config.yaml
d_model: 192
activation: "swiglu"
router_logit_norm: 2.0
n_kv_head: 3
vocab_size: 12287
qk_norm: true
warmup_steps: 80
schedule: "wsd"
seq_len: 1024
Below are experts of layer 9 (counted from 0) of a mixture-of-experts language model. Rows are named router (the router's row for the expert), gate (a neuron's input weights, with its number), up (a neuron's input weights, with its number) and show model dimensions 0-191. Each number is 50 + 15 x the weight over its row's rms, rounded and kept within 0 to 99.
Before each expert's rows: a language model's description of what the expert responds to. This comes from a sample of Wikipedia text that the model never trained on.

# expert 28
Description: Digits inside numbers and spelled-out numerals in statistics, ages, dates and counts, e.g. "0" in 100, "three", "eight", "-teen".
router:69 24 53 28 42 56 54 45 76 38 44 68 57 77 53 50 53 21 44 87 42 64 31 53 21 68 39 32 23 49 29 38 58 55 67 56 58 71 33 51 72 83 79 28 46 47 37 87 54 42 28 52 65 35 60 77 24 72 68 57 36 54 61 73 32 94 25 65 37 47 36 43 56 43 49 57 68 46 74 32 55 39 35 60 45 68 57 42 48 62 45 35 29 49 50 63 53 49 67 47 47 59 45 51 45 63 51 46 66 35 73 38 26 62 66 53 41 63 45 40 50 72 34 57 60 45 59 50 67 31 65 65 46 45 52 30 58 40 61 72 53 35 52 82 42 34 68 50 38 67 61 68 52 74 61 13 54 44 37 47 63 55 58 82 65 24 57 62 67 45 41 27 60 67 61 27 57 59 38 44 52 44 36 53 54 46 47 37 38 61 60 52
gate0:36 29 86 28 55 63 67 48 51 56 63 69 71 45 50 26 37 27 46 65 35 55 53 41 60 55 14 66 37 72 47 40 32 58 65 61 49 42 38 67 45 48 29 51 53 37 56 57 27 61 26 36 62 42 40 51 28 75 46 46 68 61 38 54 43 50 70 68 52 73 58 56 42 57 48 56 55 24 64 58 81 67 43 44 49 60 61 67 50 32 55 48 36 30 34 61 66 25 52 51 43 31 42 54 53 33 41 78 22 47 37 72 42 17 43 44 58 35 67 45 45 65 39 77 58 79 48 63 63 50 59 64 70 54 52 33 75 57 33 52 54 45 56 14 46 64 61 57 52 37 56 51 37 61 83 66 59 51 35 60 29 30 32 39 67 30 73 49 15 47 67 49 70 62 57 13 30 31 43 81 50 31 42 57 46 50 50 34 65 31 69 34
up0:44 09 76 51 45 68 68 37 25 53 79 64 77 54 42 36 61 55 30 53 66 48 43 48 58 36 62 46 50 57 37 56 24 75 49 46 53 42 34 50 25 70 11 45 30 32 50 49 57 62 20 48 38 54 56 64 66 61 40 50 70 63 43 57 83 66 43 55 35 48 50 49 37 50 50 58 40 51 67 06 54 80 31 89 45 41 50 48 45 53 42 53 42 47 41 26 67 64 63 68 44 46 44 47 41 28 61 40 50 51 64 56 71 41 46 57 80 75 58 51 34 45 19 45 63 55 71 59 56 55 39 71 35 56 47 37 61 32 48 70 61 29 89 51 47 51 44 50 59 59 64 40 27 60 45 36 71 54 81 56 14 54 61 26 39 43 58 63 60 66 46 28 56 64 30 47 83 64 51 33 33 23 41 36 51 50 61 58 39 43 57 52
gate1:51 38 27 65 65 51 36 30 67 49 37 78 77 83 57 59 48 21 45 82 14 60 37 43 40 58 24 47 67 66 51 50 54 32 78 65 45 52 40 61 58 65 58 34 38 47 29 65 30 41 20 45 49 35 48 51 70 36 36 59 27 62 53 65 46 59 34 61 29 26 21 52 46 64 39 33 41 56 69 58 43 64 52 69 60 47 49 60 30 69 31 56 25 53 26 41 60 44 47 46 51 64 58 67 51 68 50 50 47 55 76 44 29 65 28 50 40 62 64 49 27 57 34 74 58 76 68 59 61 50 78 54 44 65 44 40 84 45 39 70 38 33 55 55 40 32 26 52 68 62 31 66 60 39 60 38 50 66 36 44 53 79 58 78 57 46 74 58 64 38 43 52 62 29 33 34 48 62 40 44 26 51 58 44 65 40 48 17 22 59 30 61
up1:40 50 49 51 52 27 48 71 54 31 47 67 45 43 80 50 66 51 51 31 78 54 66 38 47 62 59 52 44 40 54 70 53 57 58 65 54 44 69 69 68 51 44 18 59 46 41 24 32 72 47 52 21 33 52 57 21 33 51 95 41 68 66 40 71 52 40 52 70 25 38 49 66 38 30 71 51 64 60 56 35 59 37 67 68 48 38 60 59 42 64 14 47 44 60 43 61 53 36 32 67 38 55 47 52 45 50 71 39 58 30 51 56 56 28 61 50 29 74 47 60 56 52 58 36 48 86 39 46 62 52 51 42 38 75 28 38 42 22 86 42 62 64 51 35 81 65 46 43 74 67 41 51 50 37 43 71 48 46 76 27 38 63 24 78 53 65 75 45 42 23 43 30 51 52 45 47 65 51 26 71 56 41 50 53 48 29 66 30 43 86 47
gate2:72 53 64 27 28 66 71 55 65 37 41 81 83 60 31 34 45 42 59 66 35 76 18 52 23 36 81 26 42 67 41 77 44 33 48 56 41 55 22 55 67 47 41 65 44 46 47 64 70 50 61 68 40 49 43 56 46 51 57 35 55 54 08 53 52 70 61 39 03 31 48 42 33 67 68 34 61 40 44 69 39 64 41 56 47 50 36 66 52 45 34 55 70 55 36 49 66 57 39 49 49 65 58 60 73 51 59 81 46 58 14 56 46 43 56 64 52 64 37 61 58 32 32 47 46 52 52 26 45 39 61 49 38 33 62 43 53 68 41 48 30 63 75 44 42 44 60 68 67 75 32 38 36 56 49 61 57 54 28 87 41 51 58 39 37 37 51 42 68 75 39 50 49 50 64 58 68 47 62 19 33 72 51 20 41 44 45 39 24 68 62 46
up2:60 49 31 38 36 49 48 51 82 66 64 59 41 40 40 60 42 60 62 67 55 45 54 40 43 78 41 68 46 48 27 51 68 48 66 50 20 44 55 41 66 28 97 56 30 28 26 69 51 54 48 77 62 60 44 51 26 72 32 47 36 34 49 69 59 51 36 46 45 80 44 47 54 34 49 45 34 45 92 61 72 56 29 65 63 45 58 52 69 56 46 31 30 60 36 49 27 65 31 23 79 64 44 49 59 36 33 64 65 40 43 52 57 61 51 29 69 45 37 40 26 42 52 76 59 89 62 57 30 59 52 26 26 70 39 60 73 62 54 39 46 76 39 34 35 42 52 61 67 51 39 51 23 46 49 76 56 31 36 57 42 67 56 35 35 40 46 56 40 70 30 47 59 54 60 61 74 37 35 53 34 36 66 64 44 41 39 29 50 75 27 58
gate3:76 42 58 52 64 65 57 51 78 50 22 64 72 46 55 49 49 83 42 50 66 60 58 44 65 38 67 48 43 45 36 25 39 50 48 53 53 52 60 37 45 56 46 55 66 41 47 66 47 50 33 52 68 76 49 54 48 52 69 28 56 54 42 54 40 76 45 49 24 64 26 61 68 66 70 73 31 19 41 03 63 52 55 78 35 61 70 42 31 56 51 53 53 50 63 53 61 51 41 55 54 50 60 74 71 66 41 25 28 40 70 15 32 37 61 39 41 75 51 42 46 43 39 55 45 31 31 37 47 52 29 48 47 60 34 46 54 27 55 33 75 47 73 50 51 22 09 54 23 96 46 65 54 53 46 34 50 72 61 48 44 42 25 41 57 69 63 71 64 59 58 41 35 49 36 28 58 49 37 44 65 78 40 41 49 49 37 65 59 32 23 30
up3:54 73 51 36 48 46 14 65 66 49 59 69 36 35 54 62 41 48 37 53 37 67 49 64 39 60 62 59 80 63 63 25 70 53 40 53 31 41 77 57 53 77 48 37 22 51 46 44 54 41 39 52 35 70 46 65 26 44 66 46 57 19 25 39 65 67 53 76 53 17 58 14 60 41 35 50 70 31 41 38 57 62 53 39 46 34 53 61 83 30 45 46 23 27 74 39 49 44 39 58 68 54 46 31 27 54 55 59 42 71 48 51 57 67 51 59 60 56 58 42 45 64 18 30 62 69 35 45 63 38 57 82 61 49 61 26 72 53 37 49 61 59 63 61 32 51 35 74 52 57 48 44 67 71 24 63 64 60 58 38 53 47 35 73 41 78 36 50 21 73 85 64 61 57 36 37 45 57 33 53 66 25 65 28 51 48 42 29 69 41 51 38
gate4:54 25 46 34 65 47 51 60 63 50 38 69 53 57 51 40 39 48 41 47 39 54 49 35 78 41 45 45 90 33 42 59 54 54 64 43 60 27 33 62 82 67 72 52 42 28 62 41 29 32 34 94 54 42 51 68 54 59 47 46 63 62 26 44 45 48 42 45 53 78 22 54 59 91 65 47 39 46 35 62 52 16 58 45 62 46 53 58 45 39 66 75 26 57 49 41 37 61 59 74 46 39 53 60 50 59 65 46 44 58 30 52 55 35 12 47 44 55 53 53 63 28 37 45 36 87 37 76 53 41 43 62 40 39 39 55 65 34 39 43 52 34 32 41 69 67 43 45 49 49 37 59 25 72 41 27 50 60 27 65 66 29 62 47 52 61 24 33 52 16 38 72 51 46 59 72 12 52 44 57 63 26 52 46 96 47 55 38 69 60 51 54
up4:40 65 58 67 55 24 31 76 37 43 21 63 43 43 45 27 74 48 80 80 64 40 54 49 23 58 47 56 54 32 34 56 18 37 55 54 66 41 53 44 50 45 60 39 85 46 48 69 80 82 42 40 38 52 27 47 62 39 43 40 54 59 58 54 56 58 63 57 77 49 33 59 54 40 66 58 27 48 88 52 35 29 35 47 30 52 37 63 48 70 53 55 45 42 50 60 53 47 61 45 50 62 34 26 51 38 34 49 57 35 44 66 55 43 46 58 36 57 35 36 41 22 66 51 25 65 51 44 41 62 44 44 71 48 57 38 69 23 50 49 52 35 48 66 70 56 31 47 51 44 34 36 47 57 94 20 26 33 54 45 84 31 38 63 56 26 33 47 60 40 34 25 62 55 85 85 52 56 58 31 40 83 64 62 40 60 30 49 44 45 66 47
gate5:62 78 61 88 57 47 30 50 51 45 65 30 71 31 91 42 58 34 45 72 33 34 38 42 44 68 57 49 45 66 60 58 57 51 61 56 25 63 21 70 70 59 09 56 45 57 45 47 54 55 48 57 73 46 51 57 30 34 51 30 56 40 42 23 33 99 42 40 71 51 31 33 56 18 54 44 36 66 56 52 61 35 43 54 45 59 37 34 45 70 46 57 51 52 53 48 68 59 44 54 23 56 64 56 64 66 50 62 41 49 41 52 30 37 70 54 42 23 42 49 61 53 52 40 72 52 51 62 43 51 53 44 56 39 54 59 49 02 50 76 54 40 44 39 45 62 66 52 21 50 61 61 66 67 60 58 40 53 79 41 52 37 54 34 49 39 62 52 53 61 35 49 38 51 31 39 74 53 60 63 61 49 63 69 06 59 32 97 37 48 63 57
up5:60 53 53 63 76 63 79 43 56 38 42 49 43 38 40 26 26 20 68 48 65 40 53 73 62 55 37 40 76 50 59 40 69 25 83 55 74 54 41 38 58 66 48 67 52 77 46 48 36 29 12 65 37 59 39 61 53 50 44 60 63 45 31 65 54 45 63 48 71 54 70 53 58 50 68 59 54 48 54 74 41 74 65 47 43 24 54 51 43 39 40 27 44 42 59 61 44 52 55 57 14 56 87 33 55 28 50 38 59 40 27 51 49 46 82 33 67 36 59 55 73 63 58 51 30 76 82 40 39 52 75 38 36 59 46 49 37 38 67 31 55 56 32 35 72 11 58 53 65 56 61 42 43 31 51 57 52 49 61 35 38 45 65 49 47 77 53 41 59 19 42 55 66 70 77 47 64 56 32 20 31 53 22 52 52 25 54 43 53 54 37 24
gate6:59 52 55 58 48 49 69 44 44 97 48 62 34 48 50 40 38 53 25 34 49 55 50 66 52 76 59 67 34 55 47 49 07 55 53 58 65 88 36 43 62 71 59 40 69 38 43 39 35 55 38 49 67 56 23 55 31 53 56 69 35 65 44 44 57 49 61 61 40 37 53 65 37 41 42 63 58 44 61 15 41 54 54 41 36 23 68 34 48 51 65 25 55 96 45 57 64 38 37 38 71 32 29 26 40 44 23 54 50 38 65 65 28 74 46 31 37 74 61 33 65 32 52 35 41 31 41 52 57 53 41 35 50 67 69 45 64 41 43 69 26 65 32 76 73 36 43 22 58 57 48 35 58 26 51 43 63 48 54 87 16 58 32 61 76 35 37 54 56 28 62 49 67 53 52 46 48 35 45 71 37 73 45 38 42 64 64 52 61 61 46 34
up6:60 45 49 52 47 53 17 62 44 71 73 75 31 53 41 53 64 40 25 56 41 55 32 59 53 47 23 55 26 46 55 48 41 28 37 45 58 25 38 63 54 51 67 67 67 59 42 68 75 86 33 30 50 42 69 45 50 28 52 67 56 71 43 64 84 65 28 76 64 48 44 52 76 51 64 44 67 20 64 37 68 43 67 72 49 69 70 87 55 54 53 41 39 25 57 33 61 18 43 39 64 78 50 58 44 37 39 36 54 63 62 44 41 57 49 66 54 62 47 39 51 34 21 58 66 61 56 60 40 34 60 58 67 46 57 32 48 61 30 29 25 21 54 51 46 46 51 58 19 78 50 41 51 56 45 36 34 32 44 73 58 58 20 68 60 44 37 46 55 31 28 39 64 45 21 69 24 65 38 58 46 40 48 45 48 23 35 33 62 63 43 36
gate7:46 40 02 55 61 33 60 37 37 47 41 56 69 60 53 46 63 56 59 66 55 74 55 41 52 48 68 63 58 57 21 59 45 60 56 72 40 11 33 58 47 56 40 66 33 51 49 77 13 51 34 41 56 45 57 10 70 37 45 53 36 34 32 52 40 37 30 53 45 21 39 91 32 34 45 36 51 31 73 41 54 51 77 64 77 48 61 24 23 50 38 53 41 37 60 35 30 77 96 50 67 40 59 44 50 63 49 64 61 54 70 63 54 64 61 49 63 67 49 32 48 52 57 48 59 45 45 88 56 49 69 50 13 71 67 62 46 44 60 34 36 59 33 46 50 45 64 67 53 44 33 62 43 44 49 54 49 59 49 36 53 59 55 62 30 39 48 41 73 58 53 42 65 29 62 33 57 47 41 47 40 61 49 57 54 31 79 26 41 45 45 18
up7:73 80 12 30 51 57 22 33 41 35 42 55 24 44 45 35 52 42 41 48 37 72 51 60 46 40 62 54 33 89 40 61 45 53 77 63 69 47 48 56 48 68 54 73 59 32 29 68 62 44 47 30 52 51 47 54 51 64 61 44 71 31 40 49 53 64 55 32 36 57 29 69 57 30 32 52 58 33 51 40 37 51 44 66 67 59 42 40 59 39 28 06 20 69 74 58 45 42 48 47 59 37 45 49 57 65 65 65 59 46 47 57 30 75 28 47 40 77 50 21 60 28 46 45 41 67 40 45 56 52 51 38 36 24 76 51 40 42 47 63 37 42 50 62 12 55 61 51 49 98 12 54 38 20 76 43 56 46 54 56 58 55 53 82 71 25 49 30 47 48 62 44 58 65 41 54 42 45 55 75 32 53 63 47 31 42 46 32 63 57 53 43
gate8:81 46 89 52 25 48 31 33 45 45 71 82 85 61 70 40 28 19 40 49 41 59 66 73 40 41 28 49 45 67 38 32 27 54 39 53 50 52 57 41 50 75 59 59 36 53 47 44 74 52 33 49 63 85 34 73 47 40 35 41 44 34 52 54 35 58 37 39 37 22 63 37 58 46 69 21 28 26 43 44 51 69 31 59 47 73 55 16 43 45 60 62 29 44 47 65 51 57 44 71 53 65 50 76 57 67 40 67 40 44 42 51 27 64 25 57 57 42 36 56 34 48 53 57 66 57 38 55 39 25 57 45 53 39 39 28 62 43 44 58 35 28 43 49 43 56 59 32 72 56 77 54 21 62 46 15 40 57 61 42 58 80 53 57 45 42 42 69 81 44 32 47 84 41 51 57 50 26 56 50 31 65 27 47 47 51 50 66 39 58 70 38
up8:76 47 51 53 71 50 37 36 37 59 65 70 55 39 49 74 42 43 50 64 66 69 64 46 46 35 51 37 58 63 63 65 49 56 48 63 83 74 51 57 71 98 50 34 53 70 49 44 65 52 38 50 54 66 70 50 46 37 54 41 48 29 31 58 26 34 51 43 57 52 64 51 64 59 39 17 31 29 52 21 87 65 38 64 24 46 68 76 46 48 66 39 48 41 59 52 47 67 90 64 57 46 54 44 77 60 51 59 67 52 60 41 54 17 77 58 31 67 68 44 42 55 48 42 42 69 37 54 19 64 41 47 61 48 40 49 69 64 71 61 34 76 52 50 49 59 67 49 59 16 26 86 50 40 61 40 18 22 63 44 53 29 60 46 58 42 30 37 55 35 22 28 34 24 41 45 46 56 45 41 33 50 54 40 61 43 50 29 41 54 50 36
gate9:61 62 54 53 40 36 04 40 52 55 34 46 41 39 74 48 28 35 56 42 41 59 63 66 39 70 55 52 71 45 31 51 60 50 60 57 52 53 57 36 40 70 29 72 59 63 44 42 68 60 26 55 67 58 72 68 29 36 36 60 61 67 61 53 26 77 54 61 56 49 55 70 65 27 41 53 49 22 65 56 58 46 50 99 62 45 58 33 37 69 60 43 49 46 62 50 92 36 59 59 66 67 61 57 25 43 39 70 39 67 41 29 37 41 68 62 33 44 82 66 60 30 58 69 59 59 46 70 43 70 30 38 44 31 30 34 52 35 57 48 35 29 71 24 48 45 59 40 62 53 74 54 65 46 71 70 60 55 53 28 49 56 22 66 41 58 53 36 55 67 27 72 67 30 39 66 56 64 20 46 53 45 50 60 46 82 70 36 51 39 61 28
up9:68 45 44 46 47 32 67 50 33 60 38 36 41 59 64 58 66 48 42 70 43 70 47 43 26 29 29 39 34 56 37 63 26 03 60 61 68 65 59 33 56 53 71 46 49 47 00 64 40 83 49 57 34 29 69 57 33 31 51 38 62 39 37 73 35 51 50 49 31 20 45 38 44 46 43 64 40 32 30 38 61 36 44 63 62 52 67 63 47 67 44 36 60 66 31 52 28 47 49 36 55 40 38 29 54 23 30 75 77 50 43 63 49 62 41 35 49 56 35 68 59 63 55 45 75 35 69 22 55 63 49 81 56 56 56 54 83 46 07 55 55 64 47 56 20 38 39 52 41 64 41 55 45 35 42 20 45 55 32 58 50 37 77 50 70 54 47 44 31 35 42 34 29 63 55 51 46 39 60 38 56 42 53 78 49 37 73 46 44 56 76 59
gate10:61 33 68 68 61 86 52 27 59 23 48 62 33 42 51 26 46 51 76 41 30 46 69 46 37 33 54 48 78 38 27 41 30 22 47 77 57 51 52 57 51 51 45 58 48 53 19 59 43 50 28 78 83 43 23 37 44 42 44 27 57 35 54 38 36 89 32 39 48 51 17 38 71 56 41 52 46 50 62 36 53 56 48 51 58 66 55 34 71 51 42 35 23 86 49 32 68 54 66 54 57 32 49 37 46 67 51 51 67 46 48 43 30 52 68 31 63 69 42 35 40 62 52 33 40 62 55 56 56 43 29 35 47 28 35 60 37 23 49 43 54 46 57 41 50 30 28 28 37 59 34 60 47 75 37 31 60 52 37 33 44 54 48 89 67 37 52 66 37 36 70 26 48 60 56 30 42 79 26 46 53 65 26 34 31 36 35 50 45 57 67 60
up10:29 39 48 58 60 36 70 52 15 55 39 22 40 66 16 56 49 36 55 55 46 32 69 67 37 61 67 26 31 73 61 47 35 65 39 56 72 47 42 86 47 71 63 68 36 62 52 15 50 50 48 68 67 58 57 59 67 56 70 67 42 72 33 64 70 58 52 58 48 82 19 55 35 33 50 48 58 32 58 49 58 41 44 61 41 32 75 46 53 36 43 40 53 27 60 43 44 51 61 74 66 29 55 41 54 66 47 36 00 51 50 58 43 54 45 46 51 60 70 31 30 71 64 28 61 53 63 27 65 12 45 63 58 60 58 57 56 39 20 72 35 50 49 49 27 70 56 37 42 35 29 60 43 51 48 45 54 69 65 27 80 42 72 38 49 72 74 53 55 61 38 38 43 57 53 38 45 46 44 36 58 34 54 48 76 50 55 49 73 62 39 45
gate11:93 44 38 56 48 55 46 60 58 32 63 90 40 70 79 52 63 40 29 57 41 59 56 70 43 46 58 36 46 71 61 74 49 32 58 57 57 43 51 52 56 46 77 42 68 80 25 42 77 49 28 56 42 62 50 52 47 61 52 50 45 71 47 29 54 40 27 62 55 34 32 34 52 66 35 40 53 49 47 48 39 27 39 69 65 52 60 48 25 39 56 48 57 48 46 61 43 31 70 54 31 64 45 78 39 30 74 65 49 25 67 49 44 53 73 49 83 75 46 46 26 35 48 47 24 48 82 30 71 51 55 67 48 33 58 39 50 43 46 65 72 71 51 39 39 12 18 29 31 59 64 66 32 48 58 41 51 50 26 41 37 44 72 48 14 46 38 16 45 61 68 30 49 51 42 42 42 73 41 65 53 34 51 34 70 44 59 53 43 48 58 72
up11:55 47 29 47 84 44 63 56 57 46 62 22 66 49 29 58 39 83 49 42 50 45 47 50 63 47 81 38 52 16 54 54 36 49 25 65 71 61 40 20 33 47 33 75 38 56 63 48 68 45 48 64 37 66 74 56 50 53 66 47 56 29 78 36 42 19 54 19 70 36 80 52 50 40 67 46 10 38 62 52 65 54 60 28 28 45 50 43 74 34 77 65 41 26 59 29 54 55 58 67 57 33 38 52 60 49 63 76 60 36 43 51 73 62 43 46 73 47 70 35 49 26 38 28 31 49 40 32 55 37 57 50 70 85 55 70 27 53 43 31 62 54 31 66 44 56 27 56 61 40 48 50 60 55 71 55 58 33 46 45 35 70 75 49 40 38 37 51 41 65 47 47 47 39 63 53 52 57 54 26 58 54 31 53 29 27 46 65 22 54 76 63
gate12:45 79 05 56 53 38 45 76 54 36 37 36 50 53 68 36 27 44 65 34 58 67 69 60 53 29 47 30 35 36 47 52 71 50 59 35 47 48 50 85 71 42 70 64 50 92 60 66 46 45 46 52 46 71 41 49 59 55 52 49 51 35 50 54 45 39 54 40 36 64 49 47 48 64 46 28 56 22 29 65 45 29 58 52 46 50 63 42 53 28 33 26 39 61 55 44 49 30 42 47 33 60 42 35 42 54 63 63 52 45 36 37 50 67 45 17 69 59 44 67 42 76 64 74 44 70 42 36 44 58 45 12 61 65 32 38 44 50 55 43 38 44 76 76 45 32 41 69 69 39 28 53 45 62 57 57 58 40 72 83 44 63 26 24 44 73 61 56 43 26 55 99 44 74 44 55 51 58 33 63 50 72 27 63 76 48 69 33 49 51 46 72
up12:56 32 27 46 55 79 62 49 52 62 22 62 49 52 65 65 56 38 41 42 55 78 52 81 38 53 77 64 59 46 49 27 57 37 51 26 06 72 45 63 27 44 63 54 50 74 28 69 62 46 65 53 66 44 60 31 64 59 54 58 46 34 79 39 59 60 80 34 46 57 54 62 52 49 44 80 48 38 49 36 44 49 56 62 63 48 50 60 56 49 38 15 22 52 33 58 49 36 47 39 34 26 41 85 54 78 64 71 51 47 22 50 18 39 57 58 52 44 66 68 66 24 52 57 72 38 33 29 56 55 39 52 40 59 70 49 45 28 32 76 31 55 43 69 48 52 52 61 53 42 75 31 58 61 25 73 49 57 50 68 32 27 71 40 41 03 50 53 59 65 64 63 46 49 40 54 41 54 54 62 15 56 46 38 35 43 53 50 47 61 53 34
gate13:23 40 52 36 47 29 62 59 70 57 57 32 64 39 56 33 33 63 42 41 48 40 34 48 46 38 29 28 56 36 65 61 30 55 58 51 57 52 48 28 44 43 40 46 61 56 45 42 24 48 59 60 47 71 78 57 57 39 23 42 77 60 50 55 47 60 88 25 21 73 47 70 55 62 56 54 66 31 50 65 35 29 45 50 61 48 61 35 50 44 79 51 38 33 52 61 29 52 58 47 21 47 62 63 65 51 28 53 52 39 46 28 50 66 61 64 21 61 46 62 51 44 35 48 47 66 68 25 81 47 53 15 53 33 39 64 53 59 25 47 64 30 44 75 53 40 56 41 51 41 43 67 42 69 59 38 69 17 40 31 39 53 62 50 56 44 55 37 28 59 52 54 82 49 06 39 36 61 82 51 23 50 62 42 40 38 23 30 57 04 38 49
up13:46 46 41 24 52 75 51 50 44 47 54 35 34 54 42 56 54 63 33 42 43 24 58 34 73 46 35 45 64 30 84 70 71 68 62 43 49 58 21 39 54 73 53 57 42 63 24 53 39 51 44 68 69 28 59 40 57 41 46 46 64 38 28 48 41 35 51 57 28 57 58 21 28 76 42 27 58 65 45 48 57 39 68 65 17 43 83 72 58 35 54 39 66 63 49 27 36 37 64 30 57 61 30 52 50 51 68 63 43 44 58 48 70 25 59 64 34 65 51 24 59 30 39 68 43 34 08 65 66 78 25 41 25 68 67 94 43 53 38 73 45 61 49 45 53 56 42 35 53 56 46 55 43 41 32 49 33 59 62 56 50 33 51 63 18 55 46 13 47 55 64 35 49 52 60 65 37 53 42 34 30 35 29 46 42 27 49 54 51 74 54 66
gate14:44 17 76 38 41 40 58 28 64 44 60 60 54 28 62 21 63 26 55 63 54 29 70 44 70 94 32 31 48 28 41 30 14 41 28 52 50 51 30 44 42 56 65 69 43 34 40 61 58 44 33 76 59 35 49 79 51 32 63 35 55 81 56 42 44 66 30 13 41 44 50 35 82 56 79 54 35 40 23 52 46 54 22 54 54 25 35 64 36 47 35 48 61 68 49 44 56 62 43 59 49 64 58 34 37 56 16 48 51 48 36 49 48 40 19 49 28 45 40 64 31 75 61 55 56 45 65 34 56 28 55 56 66 45 64 44 65 62 19 65 67 50 50 76 57 40 47 38 42 46 36 52 65 44 43 30 54 36 53 48 39 23 55 57 35 62 54 73 60 57 38 57 63 37 87 37 42 52 32 53 55 33 41 43 62 49 47 36 48 68 51 71
up14:36 54 20 61 96 65 62 64 52 40 64 35 55 60 41 61 34 63 37 27 41 43 51 70 64 35 49 42 81 77 43 74 65 23 60 58 26 53 53 63 57 23 37 35 36 75 58 32 57 49 49 45 80 44 72 34 51 57 46 38 35 49 44 50 37 63 42 52 52 49 38 70 31 58 11 67 76 78 47 64 50 59 55 34 62 36 30 35 85 48 39 48 52 58 38 31 72 53 66 50 61 42 38 49 47 63 41 78 21 33 53 35 48 79 52 65 56 50 31 48 45 46 25 51 55 35 29 35 17 23 74 66 14 46 55 57 68 30 41 33 35 66 49 46 53 58 55 45 38 52 43 46 23 45 50 60 54 56 69 57 57 68 81 48 42 60 35 52 63 33 57 27 48 42 45 46 56 40 42 57 54 17 66 32 34 54 58 42 53 42 62 45
gate15:53 56 37 74 49 59 42 35 36 76 61 92 85 39 59 66 33 37 30 52 37 83 41 59 60 63 32 57 23 69 39 59 42 26 46 56 60 43 43 50 27 73 41 69 55 47 46 34 62 39 42 74 67 64 57 32 51 56 70 38 45 55 54 60 54 45 57 42 53 67 43 35 43 57 60 53 79 49 46 15 40 51 66 66 49 54 89 23 63 40 34 23 54 59 36 51 65 56 51 61 55 42 65 63 56 31 61 63 46 36 54 43 36 43 63 32 64 58 00 50 50 38 58 64 61 64 62 25 32 26 59 49 68 48 34 57 58 29 58 64 41 58 41 77 20 48 48 40 61 50 64 56 40 54 73 34 58 59 57 50 44 29 61 51 49 57 29 30 50 42 65 48 52 34 41 65 51 35 87 56 43 35 25 73 30 74 40 49 29 22 40 57
up15:31 23 58 52 25 45 49 58 49 59 53 59 77 29 25 63 47 86 67 32 53 19 59 58 47 49 49 25 49 59 54 43 79 60 47 70 24 48 62 46 37 33 46 44 61 75 59 46 56 53 48 44 39 67 55 37 47 42 62 55 48 76 56 33 90 39 65 47 90 63 60 60 44 33 80 41 41 43 34 48 46 81 49 49 72 31 69 63 59 51 36 64 86 62 65 57 94 51 51 52 49 29 52 33 55 42 66 78 57 36 51 76 73 38 45 24 30 59 53 71 63 42 72 35 62 33 49 33 43 53 54 38 36 73 30 55 42 71 47 50 68 58 55 58 85 67 40 34 52 46 54 58 57 26 44 46 68 61 38 49 34 48 57 51 45 63 45 24 34 70 78 49 55 56 38 59 28 51 66 38 44 39 45 53 77 46 52 39 57 27 42 45
gate16:55 81 45 66 41 38 44 71 49 51 15 85 46 70 79 55 74 43 65 54 40 63 56 64 45 47 44 29 40 69 61 38 65 59 62 25 40 54 49 43 76 77 79 58 48 52 13 57 44 10 40 39 60 28 44 34 36 58 65 36 47 42 36 57 52 28 31 55 56 91 34 54 47 67 46 66 59 50 35 68 54 59 51 56 63 52 46 64 48 54 68 65 31 74 56 33 40 31 68 57 50 68 42 45 49 79 53 51 47 37 30 55 15 68 72 91 59 31 41 47 29 56 55 36 44 60 47 44 48 69 33 23 44 12 63 43 42 48 22 62 58 52 42 49 43 37 62 40 23 46 37 50 64 56 50 60 47 36 72 50 56 59 41 45 34 59 43 70 70 46 18 59 63 59 38 57 52 68 51 52 56 35 51 27 61 72 53 35 52 62 55 31
up16:64 32 82 71 65 61 67 58 60 58 58 42 48 37 59 62 82 59 49 55 29 37 71 53 58 44 39 71 68 50 60 68 44 33 51 64 82 57 47 57 69 67 38 59 40 44 35 48 58 59 39 59 94 62 68 64 20 76 65 73 52 34 64 65 37 94 48 56 40 62 32 59 48 53 41 55 27 56 45 34 42 45 31 70 29 77 27 55 72 66 31 52 27 15 43 48 40 39 55 48 51 71 70 52 41 41 55 71 57 60 57 41 39 34 50 31 69 98 32 50 69 38 41 47 27 82 47 63 58 56 34 36 67 56 52 44 53 62 43 57 50 68 58 35 38 42 35 30 43 32 49 29 67 44 70 59 35 78 41 51 49 56 45 50 45 50 46 41 58 53 41 55 26 40 42 55 68 67 48 42 40 50 40 33 50 13 47 42 41 66 65 64
gate17:42 57 40 48 35 35 54 35 48 58 62 80 41 66 56 70 55 50 58 69 42 33 09 50 55 42 32 50 39 64 42 49 25 64 38 64 44 56 50 79 80 40 40 68 37 50 50 65 48 70 28 45 39 59 51 44 28 56 37 51 55 59 32 37 88 73 37 68 59 80 18 46 15 49 27 46 88 26 60 59 41 42 53 48 45 45 80 34 45 49 50 54 41 35 38 57 21 31 53 37 71 58 26 75 56 44 45 33 54 47 34 47 48 39 53 60 69 41 32 47 55 14 33 41 74 55 73 53 35 54 42 65 82 50 40 65 70 29 70 40 40 40 39 68 68 45 48 52 40 56 62 52 43 60 85 52 43 33 40 48 52 51 36 24 29 64 73 35 53 34 38 74 41 55 51 45 59 68 44 64 34 49 71 50 54 68 61 26 77 55 48 51
up17:41 78 47 46 54 61 29 40 34 75 90 53 49 37 58 52 51 64 37 38 48 61 33 49 47 48 33 65 30 56 40 23 40 47 52 50 59 63 20 51 59 45 68 46 58 62 64 60 46 58 40 48 58 43 44 79 18 38 45 57 57 38 63 61 57 43 49 62 28 57 71 55 46 68 59 37 59 45 46 44 39 53 52 42 44 68 55 35 10 55 50 46 46 13 61 56 51 54 56 40 73 77 32 49 50 36 48 65 81 40 30 81 58 38 33 39 92 71 59 45 48 58 49 35 19 62 46 61 62 70 64 37 66 62 41 24 41 44 37 61 43 41 62 43 49 75 62 34 54 68 80 17 42 48 53 55 56 49 57 49 59 14 17 49 56 50 37 34 59 29 76 68 76 48 29 30 53 82 42 38 41 25 62 38 55 57 50 71 47 53 23 63